Weights of a small mixture-of-experts language model, trained from scratch on English Wikipedia: vocabulary 8192.
Below are experts of layer 3 (counted from 0) of a mixture-of-experts language model. Rows are named down (a neuron's output weights, with its number) and show model dimensions 128-191. Each number is 200 + 30 x the weight over its row's rms, rounded and kept within 0 to 999.
Before each expert's rows: "raises" lists some tokens whose logits its average output raises strongly, later layers aside. This comes from a sample of Wikipedia text that the model never trained on.

# expert 25
raises: "where", "resulting ", "its ", "but "
down0,206,200,209,187,233,199,246,223,244,192,148,211,147,201,255,170,200,284,166,174,165,191,228,162,156,208,156,163,182,226,232,162,170,188,192,179,202,166,205,228,242,191,186,187,256,110,176,246,195,221,156,247,185,197,220,194,248,197,242,192,197,198,235,182
down1,224,228,242,165,209,164,175,222,164,197,223,193,260,213,189,193,172,228,202,160,189,198,208,190,206,233,154,196,195,165,280,116,226,231,219,214,175,207,225,212,230,187,185,192,213,230,173,154,193,161,239,171,198,195,207,174,195,200,235,206,140,229,214,208
down2,175,184,187,228,195,242,211,215,209,210,202,242,239,166,177,161,195,209,199,181,179,205,220,283,240,236,228,206,162,203,209,197,230,264,146,189,161,163,174,208,186,219,238,197,127,207,242,179,183,179,191,212,171,241,211,250,214,200,234,152,162,263,225,211
down3,156,189,196,194,129,191,219,262,169,138,234,235,228,231,119,195,172,176,224,241,221,217,167,176,220,217,165,245,241,200,171,237,144,176,246,210,219,198,193,211,162,212,217,255,234,212,180,197,223,259,226,181,207,217,171,234,182,230,214,251,161,172,156,242
down4,193,186,186,244,132,119,182,224,208,161,210,196,150,154,230,206,263,212,151,200,151,180,271,192,235,178,157,232,219,166,235,194,101,195,211,168,255,181,188,225,197,196,214,229,233,185,202,168,253,222,140,171,193,210,227,216,228,223,169,196,198,171,169,199
down5,211,199,204,188,190,205,250,253,169,201,242,193,210,208,186,178,176,195,180,206,155,211,217,171,225,165,182,211,186,177,211,208,187,176,214,196,148,220,204,236,197,180,188,260,181,225,181,197,190,248,208,161,218,248,208,251,141,166,140,225,214,265,159,193
down6,198,231,207,187,221,149,167,195,196,156,201,213,205,234,237,198,200,222,203,183,227,184,262,222,286,209,203,234,177,174,206,188,199,198,198,240,185,188,191,223,262,155,163,229,135,210,223,150,185,200,170,206,172,149,216,219,206,174,159,222,226,212,190,214
down7,229,216,216,214,191,215,172,160,193,178,159,245,216,219,190,251,198,150,217,220,182,168,214,213,183,163,178,211,160,167,183,191,155,242,193,231,187,187,221,204,137,197,184,192,247,221,209,239,245,222,184,184,201,154,184,187,181,186,166,217,180,226,193,229
down8,192,147,196,211,187,159,157,223,181,207,198,273,165,195,249,214,172,134,223,174,227,209,222,175,227,175,222,219,195,215,149,194,223,296,217,235,208,183,154,210,151,228,205,173,157,128,190,221,170,196,254,221,166,202,182,202,192,166,204,172,166,237,240,221
down9,196,213,209,179,194,202,202,207,172,232,180,177,222,228,178,196,192,199,197,155,244,220,176,199,218,194,248,229,171,175,142,166,222,249,167,210,159,230,205,210,257,215,189,215,127,234,202,119,214,189,239,178,238,252,175,223,164,188,238,227,224,196,175,225
down10,180,193,201,186,130,191,224,202,218,155,178,227,227,204,165,186,185,123,154,202,214,205,160,204,198,202,194,181,198,206,212,218,243,152,189,232,223,192,210,205,147,209,182,177,270,259,222,254,213,190,166,229,255,185,190,150,152,206,196,194,222,180,181,194
down11,224,203,220,191,217,181,176,173,162,198,187,164,206,267,253,184,181,227,177,182,237,252,214,196,218,211,214,165,193,201,229,124,235,202,208,242,181,173,182,206,194,195,210,208,219,206,242,188,166,172,169,217,143,195,216,188,178,178,209,195,170,211,210,209
down12,184,182,211,221,111,124,172,191,203,210,190,204,161,201,172,258,215,161,219,165,257,174,177,220,175,146,161,226,115,209,158,227,204,186,176,205,250,159,181,212,160,201,179,173,187,171,184,202,179,193,207,173,211,200,130,160,155,190,210,212,267,141,199,189
down13,191,177,216,216,160,178,202,177,153,160,229,219,190,174,204,231,206,199,194,198,161,156,186,235,204,202,156,185,214,195,113,174,143,214,197,130,289,210,203,240,156,200,216,258,203,157,212,224,230,217,236,234,199,265,208,187,237,202,171,247,226,179,193,241
down14,179,186,212,192,204,265,268,228,207,200,196,224,211,183,201,188,170,241,176,218,179,214,202,189,205,222,192,208,219,245,189,175,187,167,191,240,187,213,189,175,249,186,225,150,177,167,157,204,215,228,181,237,231,203,177,200,194,211,254,207,184,168,190,196
down15,205,194,165,177,248,137,186,218,159,209,149,184,154,232,246,151,213,264,167,149,202,225,204,220,191,152,227,129,235,124,199,173,157,222,190,245,139,169,222,181,209,193,186,181,209,215,201,226,161,181,237,232,174,229,205,209,215,220,259,203,184,224,237,178
down16,199,290,201,194,174,171,186,198,211,153,202,170,222,228,207,195,277,210,182,162,196,186,223,176,232,204,193,190,181,182,248,167,190,186,195,178,182,187,165,224,256,206,173,182,248,208,223,249,188,210,218,227,229,173,202,196,187,164,240,242,235,177,186,232
down17,212,244,203,228,227,166,212,198,246,167,200,226,177,180,165,147,214,210,263,191,181,219,201,220,179,183,140,151,194,220,226,173,197,259,215,226,194,128,170,195,210,179,215,186,240,192,227,249,161,233,169,195,189,192,150,213,212,236,190,177,143,263,189,223
down18,189,167,198,215,179,270,241,242,231,161,175,199,189,211,208,157,185,297,207,210,186,171,215,119,176,249,183,221,217,206,177,195,209,214,220,218,164,217,217,173,182,170,200,217,173,228,201,171,227,232,184,198,238,174,197,234,191,229,198,200,175,249,177,174
down19,193,177,209,220,158,176,198,172,161,199,231,168,215,216,161,197,284,96,212,198,182,185,235,205,246,173,243,200,157,184,216,247,170,265,157,213,174,188,184,151,155,187,188,183,178,164,213,188,223,192,227,151,188,268,186,168,173,216,145,232,217,234,122,227
down20,226,226,189,223,238,187,199,213,190,161,242,223,246,270,188,214,151,233,201,187,175,183,187,149,193,178,185,219,230,249,257,220,218,164,211,204,219,211,184,173,219,197,234,195,232,201,220,234,233,182,176,189,242,170,237,201,219,228,196,187,253,171,216,228
down21,196,189,215,220,228,167,122,190,172,180,183,219,191,209,190,215,226,187,180,191,175,241,176,203,198,164,191,162,212,249,225,201,200,179,196,224,235,188,227,224,146,191,201,215,211,223,181,216,184,210,210,250,190,216,198,181,208,220,238,206,158,246,221,190
down22,199,227,207,209,191,190,120,228,212,210,160,235,170,171,215,204,167,189,195,154,125,144,246,187,221,210,164,194,188,155,223,225,239,258,169,223,152,199,225,240,177,167,160,170,130,200,225,194,213,162,207,200,179,224,162,214,219,164,160,187,235,237,216,218
down23,215,211,184,212,222,243,183,177,198,256,144,167,314,176,181,225,245,234,232,189,176,174,176,192,248,183,208,193,198,269,202,183,161,239,222,252,185,257,165,180,239,272,196,170,207,231,160,230,154,186,247,219,227,198,223,254,231,220,191,199,182,158,189,223
down24,248,213,204,195,241,181,214,161,238,197,193,236,191,196,257,177,187,222,162,257,218,198,213,138,224,184,177,189,199,221,222,179,211,229,238,229,161,185,179,184,179,210,168,207,211,209,175,155,176,183,189,179,172,194,172,166,175,197,263,246,188,264,229,205
down25,166,234,197,224,174,229,177,174,182,148,216,191,205,231,117,231,174,202,227,158,207,211,167,211,161,194,156,230,203,183,139,244,265,198,214,215,203,214,206,225,179,222,212,185,262,210,179,222,144,172,196,176,194,210,185,168,208,193,192,190,180,156,229,229
down26,232,193,193,195,260,152,197,216,222,215,201,250,197,203,208,205,234,200,201,225,189,212,244,222,184,191,190,262,195,160,234,180,143,227,223,180,217,227,197,152,225,206,222,160,182,218,214,265,232,208,181,191,209,193,219,245,223,218,196,193,208,214,188,190
down27,201,179,208,199,165,227,205,208,225,172,221,263,193,219,202,221,142,189,240,200,166,171,229,216,213,214,157,194,197,232,223,197,235,280,213,205,228,248,166,175,217,208,208,179,163,209,197,178,235,200,192,256,206,171,160,175,194,193,160,170,224,178,213,197
down28,139,164,174,207,207,222,239,191,187,198,145,243,180,195,183,213,149,248,226,184,174,187,209,229,206,166,209,202,210,211,247,173,250,182,206,203,198,194,200,225,231,163,223,203,160,179,174,196,232,222,230,227,188,189,168,220,207,229,256,174,167,213,197,178
down29,216,174,197,203,235,236,189,197,203,201,220,149,208,242,159,178,245,174,206,207,195,169,216,174,220,234,222,207,221,178,202,195,219,177,189,212,228,260,194,206,188,204,189,163,225,248,245,198,163,130,210,195,219,186,173,173,169,190,178,229,203,178,222,219
down30,238,190,213,179,167,123,192,195,221,199,189,244,169,205,244,192,221,141,147,213,168,187,195,205,247,231,240,185,166,182,207,226,168,216,203,215,100,180,185,165,202,173,162,210,138,193,229,182,240,222,153,165,179,209,203,164,185,228,185,250,244,235,184,225
down31,181,190,196,184,223,247,158,199,214,230,196,192,209,197,236,243,208,188,133,232,187,223,246,263,240,175,212,155,194,174,250,227,218,230,138,182,180,182,175,199,185,188,231,234,145,211,177,298,199,188,248,171,258,219,193,203,203,224,223,176,169,266,251,208
down32,209,205,173,166,201,207,191,161,199,182,222,209,242,213,134,167,192,142,241,233,181,206,149,199,177,174,273,165,171,181,157,198,208,239,180,238,181,185,189,210,207,210,196,174,198,236,200,208,210,151,218,219,237,218,179,233,166,211,231,149,171,214,100,196
down33,211,214,187,209,191,155,177,206,190,185,203,173,259,194,245,201,199,223,209,192,167,207,191,180,196,203,163,179,272,213,175,179,205,170,190,228,233,215,198,208,169,173,185,206,208,209,216,224,204,172,194,266,219,226,225,232,154,192,236,173,106,219,258,186
down34,151,216,228,183,202,175,215,205,178,204,192,218,184,146,228,210,191,213,189,200,212,258,228,228,195,179,192,198,222,266,230,232,199,131,181,192,217,152,229,218,222,221,266,174,182,229,201,196,190,234,196,175,159,182,238,224,194,223,143,214,197,178,216,225
down35,213,242,193,196,213,239,144,244,179,198,219,167,220,232,193,180,207,250,191,195,230,195,136,209,181,216,219,209,193,143,194,191,224,202,203,224,153,205,219,249,177,181,144,150,172,191,184,184,196,183,226,160,207,191,179,190,155,263,174,187,163,210,200,153
down36,207,182,202,206,207,123,234,222,158,235,195,163,173,201,282,227,236,247,198,184,160,200,232,182,212,192,245,210,203,156,221,192,194,205,218,206,189,175,204,188,193,202,177,182,143,211,191,209,156,193,233,154,162,250,196,227,224,177,149,185,236,233,176,155
down37,216,214,185,187,152,187,205,163,206,255,168,118,203,213,219,216,169,202,218,187,214,199,254,188,146,202,253,193,143,225,131,177,233,203,160,192,191,206,170,176,241,240,192,205,196,229,230,207,210,189,249,205,188,227,228,242,197,164,197,195,216,199,164,177
down38,260,135,172,201,194,265,222,165,238,222,153,178,222,225,190,212,210,153,190,192,225,200,161,227,166,225,231,225,170,195,151,205,225,196,191,219,167,263,180,168,226,238,223,240,198,147,205,216,240,213,202,213,217,227,225,233,174,207,213,189,207,223,194,167
down39,178,174,223,198,199,175,202,253,160,175,182,142,207,217,188,191,214,168,206,187,204,212,259,209,221,219,200,238,217,138,276,181,147,213,187,188,125,159,184,213,193,187,161,226,183,257,192,165,162,188,193,150,211,250,207,222,133,214,188,213,188,265,223,195
down40,220,217,204,195,222,196,173,141,187,197,190,235,238,185,170,222,187,180,172,156,188,208,180,216,165,160,205,218,168,219,206,167,264,215,207,161,167,206,138,166,218,207,219,172,204,185,226,208,144,137,236,217,137,176,221,148,224,189,176,199,205,184,205,208
down41,188,192,166,219,175,270,225,203,247,271,197,164,224,140,220,207,178,204,167,215,213,217,202,183,153,189,210,146,189,209,163,235,228,209,196,173,152,182,190,201,214,245,178,221,207,207,158,206,221,135,240,212,246,195,222,247,184,192,225,165,202,231,218,161
down42,213,216,170,185,175,154,212,221,226,227,190,205,136,198,227,199,184,229,173,200,194,212,177,238,238,201,203,239,182,142,232,190,205,252,226,221,220,134,187,174,190,234,224,194,213,242,194,194,178,241,197,185,203,233,227,250,215,217,191,241,195,173,161,195
down43,128,195,203,212,118,182,195,250,225,195,236,204,208,144,179,188,157,219,219,203,204,175,211,229,192,210,185,175,235,231,201,196,230,174,200,126,245,192,208,201,185,209,203,212,235,186,177,143,209,279,171,186,182,207,202,174,212,154,148,190,205,230,220,166
down44,187,221,168,197,221,187,237,190,250,180,124,185,216,212,238,130,222,200,169,185,207,175,182,217,230,203,207,215,204,212,253,210,226,231,221,179,142,257,202,179,220,190,204,234,163,228,160,226,207,206,137,195,190,186,224,229,201,208,208,186,179,174,222,202
down45,211,199,198,244,194,159,191,185,212,181,183,227,177,183,168,176,157,160,196,207,223,220,195,163,188,217,250,161,197,240,166,204,271,186,214,206,164,200,223,204,212,199,204,264,175,233,246,205,243,185,186,201,165,163,188,187,196,196,164,181,251,206,214,197
down46,167,193,194,202,163,252,265,193,236,208,180,218,209,179,144,191,194,193,243,183,218,114,148,263,190,209,195,194,172,216,177,189,191,154,157,142,224,176,209,180,184,181,210,214,181,178,230,195,205,242,247,199,241,207,178,173,227,214,214,160,190,153,204,179
down47,186,229,189,200,217,218,188,236,200,152,165,161,212,214,220,228,235,245,169,139,234,259,200,245,164,200,204,256,225,151,191,170,184,230,197,161,234,181,236,216,214,200,226,264,234,234,171,209,202,171,186,195,214,212,242,231,194,186,197,200,159,184,170,193
down48,236,224,184,203,163,200,180,231,179,207,206,251,198,231,203,243,221,211,199,179,230,161,289,215,196,179,227,205,194,171,225,155,243,285,178,173,194,192,198,255,164,221,174,159,175,257,160,200,216,219,187,244,181,154,206,211,182,199,148,189,205,204,189,210
down49,213,196,203,203,218,123,187,243,178,192,185,225,222,230,247,215,209,157,253,194,206,182,212,194,192,124,192,190,269,189,223,263,187,222,231,161,221,179,187,188,175,206,210,164,195,205,244,239,203,192,184,188,207,188,223,167,187,218,124,195,204,138,202,233
down50,227,204,178,173,239,286,247,200,205,225,218,227,244,247,207,188,220,245,195,234,242,237,163,192,195,186,165,169,257,192,163,190,164,159,208,181,233,220,210,173,240,194,214,235,197,200,187,229,185,233,261,201,210,195,167,152,175,190,206,194,189,114,219,220
down51,187,258,187,159,206,216,209,215,209,174,228,173,228,224,198,154,187,245,178,140,222,218,120,208,215,245,216,201,249,212,224,159,213,184,241,184,190,180,189,134,224,207,230,161,215,196,175,209,216,189,254,232,225,200,206,168,218,196,244,199,191,128,239,215
down52,128,205,207,207,222,260,233,224,168,175,214,181,188,164,158,140,206,223,245,208,227,170,196,226,184,210,254,196,167,222,184,193,219,152,175,240,173,215,251,187,210,180,197,235,175,145,203,212,160,166,224,241,209,193,210,149,247,200,159,202,223,184,219,180
down53,211,228,189,175,189,211,225,179,189,233,219,175,230,180,193,183,181,196,206,141,201,168,185,226,186,209,198,200,193,219,153,232,278,150,190,165,162,219,185,188,240,211,196,209,215,160,205,225,168,141,234,180,190,172,216,191,229,193,204,212,234,187,236,183
down54,158,173,184,265,206,205,241,179,188,173,203,153,240,198,151,196,200,210,248,263,217,196,181,206,209,220,197,176,187,274,183,220,168,189,139,166,268,173,176,215,212,158,232,218,227,202,166,240,193,243,193,228,217,235,216,187,187,192,156,156,214,179,186,234
down55,222,204,217,181,223,228,239,116,191,206,237,234,232,250,211,178,170,204,159,254,174,224,134,214,166,173,193,144,187,169,234,173,188,225,195,231,190,192,175,219,181,184,198,198,181,192,209,168,191,199,212,191,225,193,156,192,192,210,283,189,224,177,218,207
down56,262,190,195,216,213,182,210,210,210,178,216,189,225,209,226,148,154,203,224,192,197,187,211,195,156,170,224,162,196,164,199,172,179,210,206,196,291,159,230,196,189,157,208,229,227,187,212,231,180,243,164,206,200,200,172,212,199,252,194,162,211,188,176,194
down57,245,181,193,168,201,183,149,158,159,216,145,171,170,204,199,227,185,205,243,211,224,171,202,198,207,223,246,202,238,210,237,183,188,178,178,195,212,192,185,241,196,248,171,187,196,224,272,276,180,196,203,194,141,210,165,248,262,225,217,178,201,207,215,191
down58,271,206,199,155,240,248,219,184,227,272,188,203,179,188,226,204,178,244,236,192,177,172,171,202,179,217,238,179,201,172,174,164,208,206,172,169,185,192,182,148,223,221,205,199,116,236,194,198,179,197,248,210,255,235,191,205,231,201,268,185,248,197,196,147
down59,215,187,211,214,216,170,192,207,206,189,174,201,216,202,204,213,159,221,165,228,144,201,203,179,187,196,199,186,224,226,241,208,246,247,241,180,235,185,196,196,156,195,188,174,141,243,190,171,196,231,154,190,208,197,198,209,157,201,214,177,185,204,184,219
down60,218,152,211,185,162,237,159,218,201,237,228,197,207,185,229,215,239,161,214,241,158,181,294,212,182,230,212,240,188,202,228,200,211,260,201,198,229,231,208,176,230,212,191,188,189,184,184,160,226,225,176,208,198,165,203,168,205,192,218,199,186,216,208,196
down61,239,234,208,206,204,168,150,172,190,237,218,168,206,246,228,259,227,129,159,200,199,222,208,219,198,174,222,193,180,105,237,175,236,254,191,244,193,206,191,202,173,216,201,230,175,194,223,150,207,160,228,128,218,188,226,190,174,207,244,241,215,227,173,192
down62,208,194,188,214,214,192,172,184,191,156,179,149,179,264,224,223,197,219,137,216,246,225,219,201,153,178,158,245,199,152,139,154,227,156,189,248,172,269,181,203,237,197,235,243,173,164,221,123,235,240,219,210,213,198,205,239,198,210,228,219,231,169,182,194
down63,180,219,181,187,188,283,183,248,187,188,170,241,227,148,170,167,164,239,232,201,176,177,134,201,220,210,174,228,202,231,182,175,165,187,207,202,184,155,209,220,224,240,210,235,188,232,175,195,195,209,229,212,227,234,206,202,210,210,253,157,159,206,171,176
down64,255,216,198,205,177,210,154,145,157,184,165,184,220,216,145,251,191,154,217,175,159,186,133,216,172,231,215,201,244,225,145,258,210,173,197,193,200,232,180,185,190,254,226,154,225,236,225,226,213,225,217,199,218,189,202,175,175,194,173,213,202,135,203,220
down65,187,246,197,205,164,185,171,184,233,160,193,221,169,179,194,163,238,215,239,195,196,227,247,225,190,236,226,223,209,264,152,218,279,185,242,198,216,253,195,186,235,223,220,226,216,227,207,122,217,201,202,233,193,197,252,190,198,153,192,224,223,179,259,199
down66,206,179,193,174,223,168,219,221,198,184,201,161,191,195,195,158,216,207,189,168,234,192,188,171,193,210,234,152,193,185,242,171,241,186,197,188,156,170,202,211,144,198,147,219,193,186,187,229,201,130,166,156,240,218,175,221,220,229,176,173,206,218,177,205
down67,193,211,213,167,219,201,211,169,217,253,202,201,193,221,169,214,168,174,201,218,254,192,239,256,229,189,223,194,209,247,148,248,249,175,160,187,158,204,198,185,207,205,186,211,179,243,200,160,195,167,217,198,189,180,211,212,203,155,192,186,201,187,207,177
down68,219,223,215,170,177,168,186,202,205,216,149,240,242,217,229,172,232,242,250,151,182,206,200,166,150,196,302,232,217,207,200,160,228,283,199,212,181,183,211,166,238,239,195,216,137,231,185,192,169,193,169,216,141,233,217,269,177,217,204,196,183,214,120,196
down69,208,195,184,200,210,145,186,195,230,164,212,219,185,172,203,152,230,154,163,242,209,176,191,194,226,219,201,131,199,222,221,194,216,199,190,176,202,154,188,163,166,217,174,172,201,185,192,187,184,129,164,223,202,187,182,156,207,194,214,237,208,157,224,192
down70,189,209,232,191,260,213,257,189,227,245,222,203,232,193,214,153,164,236,243,184,284,204,179,171,210,235,179,159,170,196,230,162,178,179,220,189,157,175,190,193,168,176,198,233,211,227,193,215,172,183,222,205,172,238,198,184,196,225,210,141,203,209,231,209
down71,211,230,193,168,214,219,250,171,237,189,187,247,238,186,215,178,122,257,247,220,247,206,186,183,153,226,205,219,198,199,191,207,201,146,238,170,170,213,195,247,185,205,179,161,245,209,200,182,236,203,217,192,163,190,196,166,286,203,204,213,188,186,236,191
down72,182,209,199,206,185,171,195,167,238,210,177,148,190,192,205,208,251,192,169,160,236,189,203,217,233,213,169,224,153,195,161,147,211,199,159,222,230,227,220,204,210,183,169,238,111,196,181,168,211,175,189,189,204,196,206,207,182,218,170,224,242,236,132,192
down73,198,215,202,179,162,266,191,206,214,152,171,174,271,183,186,197,187,259,207,224,218,199,184,235,185,243,147,211,196,264,196,166,200,240,181,227,188,246,231,196,186,183,211,194,195,235,204,231,200,195,198,254,212,168,192,200,269,183,212,175,189,220,214,194
down74,224,210,167,183,220,197,226,211,223,214,215,158,175,208,230,223,230,213,180,236,175,205,190,203,227,222,163,174,217,179,220,172,168,179,204,193,255,194,205,189,217,224,234,128,249,236,157,192,217,182,221,214,225,155,195,219,231,211,234,179,183,167,215,184
down75,216,190,177,173,234,255,210,198,225,214,189,201,188,203,177,217,196,214,198,212,201,193,122,224,221,239,172,210,268,199,184,183,178,178,188,144,203,225,159,191,232,253,219,226,217,235,168,214,196,230,222,196,261,219,188,217,191,208,226,195,190,159,196,189
down76,179,201,217,181,222,233,202,173,190,186,164,182,153,199,235,181,216,188,161,184,220,212,187,169,215,176,208,202,182,215,181,179,208,190,187,257,176,266,210,201,262,198,191,254,186,198,192,150,136,185,183,191,206,224,200,218,167,163,217,184,229,208,164,169
down77,92,216,212,208,163,143,226,189,189,237,210,242,213,229,291,203,187,224,193,203,204,202,221,160,198,205,250,125,205,210,186,255,169,177,210,189,211,150,206,169,183,139,175,245,225,184,197,231,212,221,230,221,222,181,242,149,191,153,140,195,282,211,199,168
down78,219,215,203,193,223,261,220,161,220,168,217,265,193,240,218,258,178,173,182,211,188,182,148,234,185,174,134,205,220,149,188,236,140,219,178,229,211,237,182,210,201,170,204,232,185,167,176,220,221,196,224,189,260,220,196,186,222,183,209,193,273,163,232,243
down79,191,175,185,207,153,170,181,214,163,195,231,211,147,194,239,214,213,214,209,186,239,169,194,216,154,174,197,207,175,188,141,224,202,191,167,160,202,218,212,254,205,245,229,205,215,161,233,217,160,202,210,185,197,237,212,215,204,177,193,219,264,197,201,172
down80,300,221,204,201,291,217,247,187,245,225,212,169,258,246,245,174,211,221,195,236,162,197,122,224,207,229,181,137,242,165,204,220,173,224,190,155,186,192,185,166,216,193,209,204,197,195,223,247,229,173,234,236,206,209,190,200,227,195,193,161,201,132,244,208
down81,151,164,190,231,168,188,167,196,206,189,183,174,186,245,178,234,186,221,214,206,238,197,188,207,151,207,209,226,138,251,171,210,236,165,170,213,222,190,198,214,177,162,163,187,176,195,158,259,226,199,194,175,199,205,175,173,206,227,177,163,264,157,167,204
down82,177,261,212,186,236,232,300,205,269,230,225,142,216,227,267,215,207,230,169,210,223,184,179,172,191,200,178,203,173,222,226,194,166,160,214,221,190,169,193,223,196,183,163,197,259,209,176,175,207,199,153,169,195,214,205,177,158,220,209,213,129,189,174,165
down83,188,169,182,203,169,211,269,219,223,182,186,182,188,173,250,218,203,248,242,179,206,227,228,171,152,177,194,240,204,171,220,230,150,205,203,167,196,191,223,211,247,221,218,232,265,227,148,246,211,220,199,195,201,173,209,234,219,263,156,209,165,211,150,192
down84,206,149,199,216,228,153,272,244,236,241,210,216,152,164,219,159,233,188,187,225,203,182,233,192,233,213,232,200,235,201,219,232,152,195,217,205,200,191,174,177,194,222,184,244,215,193,183,161,223,217,183,181,196,217,243,178,159,203,177,208,189,211,238,187
down85,181,186,194,209,270,196,168,227,190,226,212,174,170,182,180,259,207,174,230,186,221,164,192,248,186,205,165,191,217,170,216,229,176,237,191,200,180,127,189,221,161,215,192,154,225,174,172,212,207,144,214,180,185,195,165,218,178,197,170,178,197,201,167,214
down86,214,216,216,203,192,159,185,181,234,210,196,186,234,165,187,140,170,150,204,157,210,206,160,176,214,206,213,226,139,242,194,166,168,195,201,257,170,207,185,175,210,146,223,172,194,260,191,143,188,228,201,177,219,160,201,177,186,211,232,218,186,279,238,186
down87,179,172,186,171,141,172,224,196,191,127,211,252,209,180,185,196,206,183,240,178,165,241,182,138,171,186,183,202,212,242,166,174,158,185,218,205,261,189,197,202,207,174,204,189,230,180,187,190,183,202,196,214,204,182,205,180,160,208,269,176,148,191,176,199
down88,189,155,195,256,155,139,167,253,181,184,199,135,194,194,188,209,238,179,184,227,154,174,213,204,204,206,166,204,132,153,276,139,184,259,169,183,171,145,188,158,190,173,157,214,223,196,231,248,164,203,192,147,195,228,201,184,203,229,195,238,217,225,156,152
down89,175,227,211,185,138,238,193,201,204,252,185,189,185,208,163,230,162,260,216,195,206,185,212,205,170,218,257,238,186,179,201,172,252,202,199,179,178,212,194,209,276,209,180,166,181,182,206,162,180,150,209,219,200,169,213,206,267,215,209,210,159,202,206,219
down90,158,145,192,213,185,170,211,162,171,205,208,247,173,161,228,181,151,207,219,180,197,172,178,235,162,191,226,186,168,179,205,177,198,180,210,163,183,157,210,153,181,203,194,190,171,203,181,205,205,161,224,203,203,188,171,114,202,237,257,170,208,225,205,136
down91,236,230,234,167,187,188,165,200,184,171,193,250,229,228,231,232,176,161,198,200,190,221,123,177,203,230,218,212,233,136,169,156,186,192,207,212,212,183,211,136,146,174,188,188,198,270,203,144,225,189,233,225,224,213,191,179,168,205,241,186,224,165,158,178
down92,195,204,219,190,261,215,190,161,190,253,209,203,175,253,229,212,203,226,208,249,222,228,240,218,197,208,210,195,230,159,229,191,167,195,199,223,163,209,196,155,182,183,209,156,234,213,177,167,127,218,224,161,172,248,245,208,168,194,186,140,173,230,259,204
down93,191,199,179,215,234,184,220,144,228,199,186,184,226,215,162,231,152,158,193,225,210,211,142,247,143,225,187,219,214,270,182,186,224,170,192,184,196,229,195,179,148,223,193,192,237,181,252,223,179,159,216,194,196,173,193,191,249,173,208,169,223,170,228,181
down94,166,204,215,198,190,195,173,219,197,135,229,174,207,221,218,191,146,202,249,228,212,207,195,164,185,230,237,167,181,204,214,223,214,196,202,193,191,244,247,219,176,164,187,196,189,220,187,187,176,204,208,179,183,198,196,177,212,193,236,198,236,163,211,224
down95,275,203,226,187,191,168,169,207,209,149,167,182,203,221,177,211,251,172,221,190,206,194,165,189,206,204,231,197,206,191,188,190,156,179,242,212,209,185,198,188,176,211,165,208,259,241,205,210,157,274,137,190,212,210,213,154,166,213,207,163,155,139,152,189
down96,251,216,203,194,175,154,173,184,177,174,187,174,167,208,224,203,211,225,253,174,143,183,251,194,250,161,261,239,227,170,191,166,191,263,185,189,167,213,171,173,232,202,197,157,176,248,177,169,156,245,198,195,227,218,219,214,244,184,170,266,188,251,161,213
down97,204,205,218,208,221,185,201,202,222,182,210,144,241,237,215,207,194,255,153,186,241,251,220,187,245,241,206,216,221,192,242,206,205,165,239,218,133,238,202,242,202,159,161,174,118,195,205,237,205,169,258,185,215,170,204,188,191,196,201,218,237,219,172,209
down98,208,162,194,219,179,228,204,228,205,196,189,211,228,210,181,222,202,115,182,253,158,162,233,221,243,154,197,218,198,170,264,221,185,248,196,171,182,228,174,172,186,204,208,190,173,219,176,168,220,187,169,185,241,207,154,188,193,198,130,218,209,200,184,188
down99,227,249,192,163,222,253,209,186,210,224,195,307,188,182,210,172,185,254,148,161,170,214,235,162,192,241,208,202,197,236,210,159,249,204,178,189,186,214,199,173,293,241,183,213,181,164,194,191,179,182,163,221,194,222,232,212,263,173,213,182,214,162,220,177
down100,213,189,176,206,185,203,211,207,246,235,242,202,180,250,226,223,209,159,151,239,200,236,202,169,232,186,238,175,191,115,213,201,211,249,203,211,191,177,172,156,249,181,198,234,155,211,163,140,215,201,257,164,212,223,194,204,120,203,202,207,214,186,129,198
down101,155,204,213,186,201,185,147,176,174,161,178,258,234,186,230,232,213,199,223,222,204,228,263,207,234,216,202,239,178,221,164,234,249,207,215,249,245,248,225,214,208,194,220,227,136,168,258,170,215,186,222,240,147,186,238,187,226,142,205,215,224,215,209,241
down102,191,211,208,175,206,215,213,213,231,134,200,220,174,230,260,218,201,176,220,222,219,209,273,206,199,195,221,192,179,182,193,172,236,203,202,203,213,262,217,186,253,198,210,226,216,179,199,167,225,221,243,219,205,200,153,203,181,127,164,204,179,199,140,227
down103,172,192,199,248,190,142,137,137,208,223,194,147,193,249,225,216,203,134,109,184,223,228,223,213,225,209,210,192,177,154,232,200,223,198,163,250,184,210,174,191,160,178,223,211,178,200,229,180,241,146,211,155,191,186,220,200,176,194,197,231,230,189,244,210
down104,147,150,198,177,238,235,229,302,256,181,193,182,170,204,192,196,226,182,199,260,198,163,183,170,160,184,130,206,196,189,181,184,141,183,216,196,230,212,196,133,198,206,182,241,207,211,157,197,240,179,220,178,216,177,196,212,171,198,228,185,194,178,146,203
down105,155,225,216,208,246,224,199,248,190,176,213,204,212,166,202,217,156,185,174,162,230,214,98,210,248,232,189,198,207,181,184,235,160,156,205,212,212,138,185,224,157,224,181,248,229,238,207,220,200,186,248,164,210,226,195,209,213,216,237,148,202,211,193,181
down106,208,221,193,148,174,212,152,216,206,164,239,206,183,228,212,208,204,216,192,222,212,222,214,199,183,142,205,219,216,182,215,204,215,249,248,275,218,217,201,227,166,211,164,186,132,210,209,178,164,172,229,206,159,209,196,236,169,196,227,212,192,277,174,209
down107,223,171,193,170,250,194,196,149,238,224,174,203,189,194,194,200,210,244,176,167,208,209,177,191,251,223,226,227,193,182,221,206,196,323,219,177,145,158,204,154,193,214,198,170,194,276,201,197,183,224,179,203,233,260,220,219,192,249,211,191,171,212,215,198